From a checkpoint of a small mixture-of-experts model trained on Wikipedia: 268M tokens.
Below are experts of layer 6 (counted from 0) of a mixture-of-experts language model. Rows are named down (a neuron's output weights, with its number) and show model dimensions 0-95. Each number is 128 + 24 x the weight over its row's rms, rounded and kept within 0 to 255. Numbers have three digits each.
Before each expert's rows: "comes before" lists some tokens at least twice as common just after its tokens as in all text. This comes from a sample of Wikipedia text that the model never trained on. Tokens count by the router's weight.

# expert 71
comes before: "-", "The", "==", "- ", "===", "|"
down0:097141137142129131160134136147109120107133129121138069116154117117129144116127126132108102121168134123149161112080129162094129147092132119145148121140122104110093111069090099117141163167095103153113153106147102143191126134149151099108128147109133091163113093192103156119091102127160115127
down1:163145168155162123117113120128168165092139167096116093103129108145141144167112146080144120160132128143142163117100134116108107127126102109112142128134099154111137119112080078117128136162190121111129105140161103161140112082115119160115084143127121134169104132095150171096128151147088115153
down2:148106126124169157183148078139126119127129133105113069114082099115129171129080144112129143104127132088124121108138079102090139151168118095158174176172190107139130128131138131132125159070160109117143142160138146096107126132135176123123145144124122079125130103090097108141113104113114122180

# expert 58
comes before: " the", " a", " by", " in", " to", " his"
down0:108090143105100102114148170143162100142149175161124159105129149118140133149096140123111143108091138126108136160135102152137184127119164110126086130142181076092138119117129123163126159153134166156111119120158126110149097097112126149152140177116128126115145091136092149132149139138124118130
down1:120111133144080155104134125154134130121150144121130140098135123109111129125139139141128140111146122141135135174144140125137148138146132073100157147125165074107155096121132079158142108123180180123157089146154121097127079109135115123158142118134166078136123121130159141113156139131105112105
down2:117117139108117137158112154121117121123157104112121139142147136136143095113112161158096093077133150134103144131111125143098139106090122164087104156126135136121125142130093124119148150107088119113122101103113099089121135112147155143175101172116143089115125184150114099158172135158144209110

# expert 44
comes before: "\n", "\n\n", " —", " Rep", " MP", " ·"
down0:131126140095157151083134184104117152158161127102132128141132140132112121110110102106106155126101151182131082127130088172105176155128105128137135074112147145090147154118096119124103138143093136125133165081117165150105189135137130126133171146125146103109115139123138124143140155103121140152
down1:142157141149139124173111142108130106137131109113065155120140153126111162113159112100122136086101099102096162146127146108134116139175094111139123125107151155147066165120177131127155143115131145132133154109179099113162138123095142109125118116118066102118148101130114122107132116143118138126
down2:154139175155142133139127119125150158112124113107103110143122124128067113119172099140112126129122164069169121115120139136113137166098159122111097130129144115078080151104156114130095100157132117116117141154131104161113199142133102113132149117176126145136104138179137078109107131117107114110

# expert 120
comes before: "| ", "1", "2", "3", "4", "5"
down0:092124144118105124100128099128089146164148105165126154106161116119161093125142150091146146143112125106171105119129154120127107120155092148129128171153164131143168133134093094141124094169112081137088143119163139097088121115158110135127166173101145156163143135140099119180145161072129107122
down1:108126133144154141120170131116113111132168111125110122157115101140123155129093122090138118111160124103138098143123117160134145146108134122128098096093148128133101150111136174140101150078128172080115166130050071176101117133136143134119100117144142097118123109153197126138053092128151103133
down2:094179174094123143092103135114160126115142121152147102122141128142175136113131142095116142146114135165117125142126113136119112147102112141139106145126115151175109129134158153102125145142130124148146135141139134140090148123117136099155123157122126109126128092144115107106147112093162127123

# expert 11
comes before: ".", " of", " and", ",", " to", "s"
down0:177107126115156079142124104140124134135103150110162157133102160135115103116116096155135104147089137131162136147146126116161134111135150103116151137170203151143116105135109142154086197115080121101137135210129075115148139108157157133155160095119162119144141110128128104107118121126130087113
down1:115071159116093109131146117115134152109121175140116090151121095134116091127133158104121147130122125114104145095143157154112148154104127101100145154138151150084151136097149117160099101123133151140145125149109117170097143143119118131116164130149107109173139106146163156157136158204152121067
down2:103105104131108111137106081128127063100157146167110158126115158176145064104148130150158176137118141159086158106095166120160136095124098118132115121169142140169159121119134131116149129135099157173145147110138140095123115107087171175128106127175106161136132084113124148142139118119134087131

# expert 245
comes before: "\n", ".", "–", " | ", "°", "′"
down0:123079151166128186150127118114101153138139121113116131134111153134131109152120154131179105142088136137122125160108136167134108109154145074126145125138139189111151115145107144100124152127188129149110146127111094114119107175071111175177122118118096165135100158145130113095148120176099167110
down1:109147122147160132130131102102121113113099158140155140133099155129147129152113141117135131167146110098113124093120097137085153098081152139132134097146139081095109169091143106111116138118159136073096135129145118106118108158183126099096108117133137102110136155181117084151177163158139120133
down2:125135142118170150108176125156132095126117121139186125112157066151126133135147124095121156130146104124133101120172144135087119140158140144141092136127102140148103156134103105098123150130106092149136145143136162159124131134116084142088129137179076156107111156141137123132147152124137147156

# expert 90
comes before: "1", "2", "L", "M", "H", "P"
down0:074140133125143151101113157139111170121165150091117152127157104135075157138134124102134061156125108121096129122134112123133115138089117132114125151142116137151119139114123137159128095120077188093134129146102189080188154134117114121130143125134107132107100138138112095132123082128099119130
down1:139140159120116149127178131132106126122133068106118137158108131107133145127136110122128103110137147127130109159136140103094121130127162128153133140113133130141105129168110144130114168105131185203116116141119132140130159135080133143086155130154121124091135119192127139160150129167118123126
down2:160065123137129108118139116094129133179129136153117165129099141096144159117138105151107123115135128107139117091157147117097113166116132115105165129113123097148130150138073079116141158096171120157134171133134122159058126114142116109169130153105155132150148128179091126130150152115148123142

# expert 39
comes before: "-", "| ", "|", "- ", "  -", "- S"
down0:106094110131093120123112139126152105153110141132111087146112141124137138134100115151089178112117106138093107060126189112129103095108112173123092138113170128105114162106139120161182140135176139124114143147146161103144138145120133110132146121087166204129169131124140126124120124149094083126
down1:073132099116068156117154121125104129094121145118168106088121153149134136094121105132116190087107156153127111135125134133116138126098169163165138149140140113125137091106139139117119133121133130132154122116118161130116163121090131148124108140096147091145083095095114112114157142127088090138
down2:148142109158124145135098146119136129083121114140186110148106123108130115149139078170093156138091179140146120158149104097128145156136149096130198135137120149170156115147137113156120087155131146131154110095185126140070143112123164177140093089160108124169130118132143159144179121105133157133

# expert 244
comes before: " | ", ".", "\n", ")", " |", "′"
down0:132131149135074128138105118121160152121108117128074122143142128132177074116166116109148122094106143116106142137115100133127104118140139149087076174114169145159112131100084145142125122131160128145085128126144160134179125094142099140135141113137103104187128100106140133115101137126121153110
down1:124121162122107127176111134136123130090133155145143150097155075151140139117136121129179138123150114140173071101126157130118123124133140176151096129113112079122139108127138131135143133142124143151118124154094108170145123160130082154097095120145103146080120160146150159122171129122124129121
down2:083108101132182136146158113130096104110092133115144168147101085140125103104123119118163138041095074129096153128106125058106170114145117114055087109111130109157121151109104139112144090138115126120155128155132096134105142147115124130109144126142120113155141117145127101162132126096150131083

# expert 252
comes before: ")", "1", "\n\n", "),", "–", ") | "
down0:142109102158140165127153123104121218142139107166119090146139157163136123109153138131122137109151119122129130121119131108157084119111100171127131120083126177165129111115119141108161156141128146110129120115127137118123133084150110109153110118128144118147147107090139175111131116075154156138
down1:134087136110092145173111121150142135143107120144137124108148122152130139098132118111079159111097130140133134092135086130051191169109134153116163123154122104105100122134145128136137147068150155145126114138102143135109110123093084132123121120116110154097105115166124116164120125102115124100
down2:130148141117127117161119123103105098131125105099133130115128120112112144095102118146130140137104144127089140086112167120147106144135101153107116114083152134168134123118147086147157170052155110077180173152130143149103106150146150142121121063123124132135090131126134139142160110146134139147

# expert 112
comes before: " | ", " |", "–", "; ", " (", " |  |"
down0:140061143101084161137092109124120165180146065161138111130156130097142104125122139104096137121086105131149087135088086139173125126139110099105117104143091123120141138125141159135142141135133144107140147121140111137155134134101121114178134142147128128088131133121110127123146144100109192139
down1:083107106170127113085128153103138129109166096100108133124120105125138134129086157111108115139150141198157101113104120131084144119129147107079121084149124102116129130117098140122178125104159112148117089131138104158131181155079129125106148123097138121119146169077139103161137145114125118093
down2:125139139163102090173062111113099105101179137130114102142118124153151130138118135090100086181126133164115118164156110123113118102093152140100122127112119130151138125112083124138137109148163126135143147087111146089150152115144131152124109149120122111084163101129104175115112132133107110145

# expert 89
comes before: "1", "2", "0", "3", "6", "4"
down0:109109099124110164136163167143119104108127142140137131102116129118091161115127116110121112125143173133083112061120087092116120128152144093169148165103135147119123154143110135117117112119128104174091148150110104131116108173145124139184142139151102103120128094174112146116127093159095106106
down1:139149152108106092079175139160115127142117102094114127147110081087124117176162098116128115119155121114131117137089113153125157163114132101118151142137122114150142114162114118151109093162118133164091135087100146106122106137076141127159101127126111107095163132175125148112161126124157117122
down2:179137162123104108152154168121161114110110124104119110117097105138095142115122090132146145146183099117147164113117132133105146178129113140131099123112120132141150144108125105178121141139139154175155143168156114144132117095088156152122117138076126103132144171128153132131119161136164123120

# expert 70
comes before: " | ", " |", "; ", "\n\n", "–", "R"
down0:114149138166091098111129088130104178171152166103139137166138115129130115086106070116107103123129146173105131090105150100097118149128119153121095129105130139090072144116145122148135136102168107128128117161106083124180145101108140112144111115109135103123128139142100116132125116152137104142
down1:176132104119168121103141121125136125139088120101121104107116096112116121155141096139150113157118129140130172133143163088125168115133151128126162156117173083123102126105124072142179116107150118115155121103127141133144132134133167154086113149119128144157153094113125119138125117105152104122
down2:124137125097144113177146121137119107129154143145150120114136133189153118176137148135090138146145104131118131154150147113139155132108137147141094092087165138151132061041167103149112155137136178156105130114184108131137175087161092115134127127118119145099140119163168118133111136098106158135

# expert 4
comes before: "\n", "000", "0", "1", " | ", " |"
down0:131154133096144132141121146099158093098117130136085121141123137099107109142125175146134110164094146139160152134142139120113177128105168153148075136132185129153130103145118128132119131167128155155151123102118107133143170144142144153152120119116074121129092087135138092127149113132115100144
down1:111118127114140073179116156098141124073095160096127152123107117186150163103104093101118096138139147098162087126109113182140120082139104127158141126157097112153104126143139119135171123113161174126153150138099102120107139185125115134186134107133157133136134141120102154167164124097131116107
down2:143130136131139127145164146132089159131132178145150153127107112166138142121164122113133146171146129128119128139121129131111114169111123112063090135181098161188130114113124143143152088130133127107166134101121118060130120144125161067181109121175140145146115115157157104126125140172094159145

# expert 205
comes before: "\n", " |", "|", "\n\n", " Rep", "ows"
down0:131088084109103073117112133058157170100081091157121176121120158128128135161153149131131094150080129163149126110133112119158102127097109164139104153137131157119127140134136137102105114100112162147121129083146126140147183141106106146123110101135150137112152133153143169153099085144133124115
down1:146082100144157168128105123104118104168113133094160136106153107105110120160146119153131155157095120110115125147133124143119170150160130056105105128191152153150142121120121143140092160167126110155182112162120114108125138137108144138162115152149115135107132171158170153162079113149146153134
down2:126113120110085142169129150130129136155128114113115113115094111148170111076153138090142126167134116140138105143113137127133096116092115139118187154167143094137115085119135106164139158146145103156129138118164100142153136136125117148134147132141112170115097153117125136141080139130124161144

# expert 179
comes before: "0", "1", "3", "2", "5", "4"
down0:117120129129148106149150170153120118132148121149128156146118096150124097129136134117097125121139127170146142099109114080167115139139129170109135118149130129114124149132082141147173136137153080100130108159109103113155151139153148151171176102146128135119120110131158143142116124169158114125
down1:171148140150148094138109125148127093085081128089135124145181116151150123077148095144157129128091124153116109087100114192102169099135113096140118158148162133131128143106165097108119137119142127148190144133149099154143114175132089133155122147116109137170158116149145172131088158129146143164
down2:141107132146138168110125111132140151115128123127102161145157160153157087163131129102131126106168140142124121143109137180155105110136128113086102178112120111156087127178148114147118152111097088113136132128114091089142112115149064086137086151129153104139119157094106061124122088107132094159

# expert 101
comes before: "\n", "\n\n", " Best", " ·", " x", "| "
down0:100114120160116079115108143163073142108157137110109123115124162148140095112149129125121093092163134098185147147127123136183100104116109115133111116130116155167079173132115127115095118129161096121099120165169107087128144152172104164161155131082108116127155127140091088111149131108086138122
down1:140119110117143109127125127142125122115155141110146139154122133124155156130136134064123105105150058133132130144148134123132129111129117066106133119144152115158064148074107128076097091104152154091128101130156151154107089123158089136100104104131139069112124144099129118105144106118145129154
down2:148126137124104085081110097083155102124129110098135120152106126151138142093125124173120122116132135128137149126093147097146025130148141128095132130128136139158087148102161142136096088115169156117124119111113127125094119111116133107143124142157151128138169095120173158135154150149134104135

# expert 253
comes before: "\n", "\n\n", ".", " =", "1", "°"
down0:149117100075113157145098115137143096112111126114109118132097084124161111107140120116166162141132113156145128130136126105108157088155151104156142155120096130100137159118146171134078152146117115155141163127166101160107098097140128134138189139121140152127142169147116106130133121149138106104
down1:170173121130139119123139140109181139136132182127142106155109146151120114150122139150096099167165118121101172163134120170149140118088147169123172145141120171161115098113103160128132131170134138129094110122131116086116127127132139147135122132097088144122165151135124120094134119135131125144
down2:134153099162159119141162136139164131139115139137125131124176122145121152119112163111109148116156093071151137142117093136153137160139162153130097123126101122113136103132121066134091137122114140117163108123139125155131129137096115126146088092091139144128152112088164090135081124120173133115

# expert 200
comes before: ":", "\n", " |", "–", " | ", " / ("
down0:135121130122123133129117156110146128118100112201153102145127113157102099190124128158115137169144131118140188107112128152117106094146102130128138137150113136179156119130119119146117089142166088115115138092114152083178153133130104132134118156118130149127145124115127099101125114170143129145
down1:122162095140120088128134109123138079121130103114126129111110118104156142136114176159136129112129112157116170145166134101133139118166107102191071115105105151143080132124115159082120085177133099174130138136132114148126140118111152168105125138148104098112125139093130122174117117079099103159
down2:102131150120083183163129156101131127106081156149147108132139171150150128130106143125113132123126175123113091146103111143164111125169117091120105140130109156138158098084148151131140142132132139115181124166095126125126098128121131181108126114119140102107170155122123131170129118162101166141

# expert 241
comes before: " the", " to", " by", " in", " a", " by the"
down0:164137147138091153119091150125096122152123112092114131119113142145089157117129157147142106161124094191068097111142111119159109103109143143149126083126126131126105133152115136122098102174151161136152136118096131149131088101141112157096188168118134097107157137139061141079167103117147132119
down1:105124111148071134092103136120112163138119152130111133135135135134158156117110136144105072094120133155126131116078139142176145127135108094138129106154134107127166099144190120143069128159149108096100139143141155156111122100113142099156125133127131124110127110154167122142140074120133122147
down2:117136160119137131136132053089087136083170155179083139137155121142117150095107152148108131131151100139164180148141106126113127109173142107157091096123101143093109182134089117152101115120095122125117083124132109135106112106152135169123115140111110112149163084147092155121131174117105139172

# expert 237
comes before: ")", ") | ", ") |", "–", "),", ")."
down0:119107127100136093189119159119129143187145097139150151091185108093128146076106155147116168120104174143139084116154118138143166133169143159112092116134130142144120155117156117134114132104129174126101134124117144144134097107139167158119122134106118128166081079115139110157145143109166128114
down1:110151123151145153131108141134134133138114131119138176142140121106147163142141143145098129112101125119091150086126160124155111105182126095104142087114137113129152124121146148161091104135149155111139134138186130172106184203143127097082179107124130153123099128111112146103143134114103128135
down2:108120134147110086130186146124127098147118143138154149163163105130173087123104122093137102143130120113109132187125113103114108184128112137132130085139119125127082110110090137142128131129115147110103150113145125104156152157195160102167093145100085170142106129083145125134120105108125134152

# expert 41
comes before: ",", " |", ", ", " (", " | ", "i"
down0:132156154101135156139079146153115178115115080174122123146105092124112151123162112142123109117145121081136108126148137164165128123134120146127150122097166127120140131095179131141171112123187127145119154123130141118107121093126129130127138125110095117140123117148048119115124182147103145131
down1:113082143147089183114049147104085177154147179119117122122156123162148155099094148108065124097147129125139139111075137133112085115137106149108112134123133153139133076156108103124125109097129185092129120122137117139156128121138140126130171126133126155119107121118129051117114104111144149129
down2:099136149121144103130102103120073144152133144180141117183133144131123093082145081139145137136125139140124164128094163117128148143108116137119146116122104132155102097118101108109117111053139103143127122149154124151142130131113143138107122108145137134115151123104120184125151123110135163136

# expert 137
comes before: "2", "1", "| ", "0", "6", "|"
down0:105145093121130088117143153121101129099149078168154096114142126166137105106148175141124094131124138134146134173068141115129131165080129115114128136131165168129089124076140099153135109106148164130139099141131123123146124073130105114154108123116109146133098109109132090126142113163134107120
down1:097126119151115144138133083163133133120105141127144120096137083168127116170144128133085182164131115156104140140142113124099102129145114119134132100150126086086141108106135115119094155145115097156104146118150117215090145137116144120125098130145109127132146171162137154098139083131128091129
down2:119127084149174108106123145094153139140153156119144117156155129107148102114134069129125083076123131121084131119156142122143146139124128177122114091176125124153107147200174102104123109112144165152109140122136109088138153119106145156134118135129136140136138134136066112145130158115150126148

# expert 23
comes before: ",", ".", "\n", " University", " and", " County"
down0:080060107135106153133168100144123100143134123134178124133143089135163121096154147142126094167119138119151126121157165119126150135095088126097074177129114119121079129080171130116142154120122121124135161158138136121119123140125126111167143161122157121110109154097126155136152121151152140141
down1:119062111140108110115084086135101144133080142134128085123130106151155156129111137146146119141133098146097104111140111097110116121128136135133129172113128095115087089178142104149097167136138100109143116112150132150108087132136142138133174131117102129186139071115103134095149129123144134156
down2:140143085129120115171115129121142200136109144102138134119118136107110107113133083139132145156135151121118127149122118173141108059128157087169118133095103117096149162142117120143141113121081123133108111115125103102129131091165126116126078123109174123122170170144136115179143166177075128100

# expert 45
comes before: " | ", " |", "\n", " ", " / ", " ("
down0:166144103100144079117129156136128158109113162131143161116124109167137127161127131116098120120156105145155094126177159126075162118131121122105161090135112166127151114068116146126112163136121115141111116135120114124126144137125122168137120119095121170117146165140126140153129125147161115144
down1:112127100139114103147147120187144139070108145117136089161152118146142081112150134133143106111128164104138112141126108138145109141148147132133144113121166135125132112108128123167122141144116135088121142178164138109137152115106084138137113093141075103118158095125147106135121151160081118120
down2:117106135148125166121075130126142108137129072119116125120130132205135106124172148088124126123139109138141187132137139144113124162120140152146127112130111110143141131117149165158102124091147115121153127106124109164147134119108104112176184129137129096105166135162158118113138106109127158121

# expert 158
comes before: "| ", "|", "-", "The", "- ", "=="
down0:130141115135142099126113160113137089133106138168118106152140138141135150174142154103096122171061146144138121111085105125135136196138165125129138147134123100128107149124148120132102114132093146130183139118099096151138108112112104138132153149175129141137140126157141170120109181137168114114
down1:108131119094132110114125108113067125166206145154116117128137122130106121141130135123133138136101132156175120136136109129151120132116125177111083114093162131116118142110153150149095133153124133117141114119123138128137111107149125168123107063167115121153127116126134102138091128076107149129
down2:088149123098118129099142129120084139083119114148105134108075161120110174138158149152178126124156112094116124107092106195154144100110138136092121116156082148126128122135192174108138143112129180145101112092115122176135162094125093158159132143108118136103093127122099156147117115154135146104

# expert 224
comes before: ".", ",", ", the", ", he", ")", ", "
down0:139137119122171129120117119102103153138120104135077082136140124139138104145090095109117105119175164127139157171105115147118178127106116114115146173069150121098186141114122138084108135187107148144084095147118142149125144160121110130101155137117163119088117093118152158141108167140136134121
down1:098095135105088142113117154098116102159119105102091147145139114186165159114119140131139141135122117118154132103102139084102137137156126134106153130143109170168129129155108142116127146150159132120089154108119141153143159115097120115137146134092105107139107150167118105107157127122159151105
down2:119127132140131133121073120134124140146127117138122137163139119077144147114137139112116132108136116095139159082162148122164111107147134126123108093119109090132128152118132131189119124161171121102128112139170112125119122086132124109138126144157117153143123169118155101139135114115131118133

# expert 32
comes before: ".", ")", "0", ") | ", "′", "°"
down0:145102134138113113122124118162130146138123102198147143135138085144128103144156116126086117149109106103115155153105138113129140129114140104147117161065136108184128151109102152138104131141171125120105153195159137153129146127127109125110100150097145153100154102148127113134110090152101083157
down1:158133130145097138082098103114119136112170114130161116184096163153140146121116116099105139148133142154133097107130082146150139165082115107110149120127151072152112134108141149154104130143091145129155106123114118136137118116111153121106107158123140128106137125101108138136079182146131149150
down2:141094099123174157125113105140124115132121137111084131123101122105143115120088102125154159127119097081091080099146156146160111143137116129126158148116142119147144141119118127114144084089122136170148106138115107152132135142122112135115150101132124122120149099122132132090153158163132121158

# expert 181
comes before: "–", " | ", ", ", "th", ".", ","
down0:138142152125193160132110136159091123088137146111126089169118094113160143135153105204096051118124164139104176121095140152155138123113164118129144139133149123130117119112161127147142155141137085104130137135129111126141132112112142130144114147087129147130135119135092122135128138103108106130
down1:150082131107130164137139089143123152140138137086122119130165160106153170088137158154125070132097120101178166149129135137135147162131115122153149126128153129113117147158130120149099126135130084112126134127127110149136095101131144123164082139147144168130099080151132113156102086153110137131
down2:119117101166142173111127139121103156147133176147110113150142139100136109137119160142159099185076142096154146177122122134141118106171152122138149078097111123111109086157100135143150153100159111119154140086122181131111135138122141164164124153158156141111138121118143141136097129145116099080

# expert 203
comes before: "\n", "\n\n", " ·", " MP", " Republican", " Rep"
down0:165127101148101100134143171109123102122100115091114174125099116068122137102114114135153177146134073121101095127152133124123120145111107118145112142130143125115163139149142130117154103129126126110127163113175149132134134126075165151101127133122091147121126138116143155165130152132110121080
down1:134128071099140089087120106150114115127159136114154156100140140114137117095116138099119166159143145084094124153178129146111139122155131159101136099112126111144134155106114112137112144123135152146116143107119154078124129175149143117144077155097123158112120125119163100115146116149120108100
down2:129159097132157124112122132130155148107098070124121089089148124118128139128165186131157149126146134141175103090134081135168146094137137125115142097091122172111179120131171130126130121146118119161158120138143124140114120101117118125115083126126176120162148147099109122137130116164169090112

# expert 36
comes before: ".", ", ", "–", ")", ",", ", the"
down0:132127119141137103115105137120151067089076098150141169094137123122114087066130132180114131145147123130164163057113147136090169114114141133104143112106117124119130148113114128143125122122112115130149142179129181159123153125152101163103147103149151150123154142133153165131154149160104189119
down1:137113128155105092100155161079113165113079106098121156145132149156140146154127141124092146109101086076125148131123134139142117144119147101116145133106129107172126115155131081156130115114162160120127138105147165134157150116138117139128131116126137149135142102120139070141140103111170152140
down2:105144158143105120104138115060117134146179154145165096122141145141136141154152113180176104112104102122158133139134092099109145128167123157119090091129093142105124128142122107150136131123100125110138149124105103122146101163110155144117134085144101128160155115159126142105117155098133129182

# expert 16
comes before: " of", " of the", " and", " was", " for", ","
down0:134112153135137138147130136168143156123135122140135113118136104106182098142105151133182132154138100134083123115108110129146121154124106095149121126117172140151105168103123175107132122129114156138101138097161131116122137127151179106082123139160129141173083116099086178118123139134116136162
down1:105096140109142158118119153145125120124116138120131093137146141116113138161118104115154121118210137134168137124157113145137119111120077124100103115206090121115094113111165139126116119108148089134106118117132168141133106118095157143177101117091117171128103119178124151131082130151136107112
down2:121138156149097131151091161115136195155141129130150127125161130130138087098129176081123108097138150116131165134119112106119108108125137116158092087135114115118164136113153114115168116168154148110137130108118151114131123068102096107144157161146120134124142153139135121100120159125132098099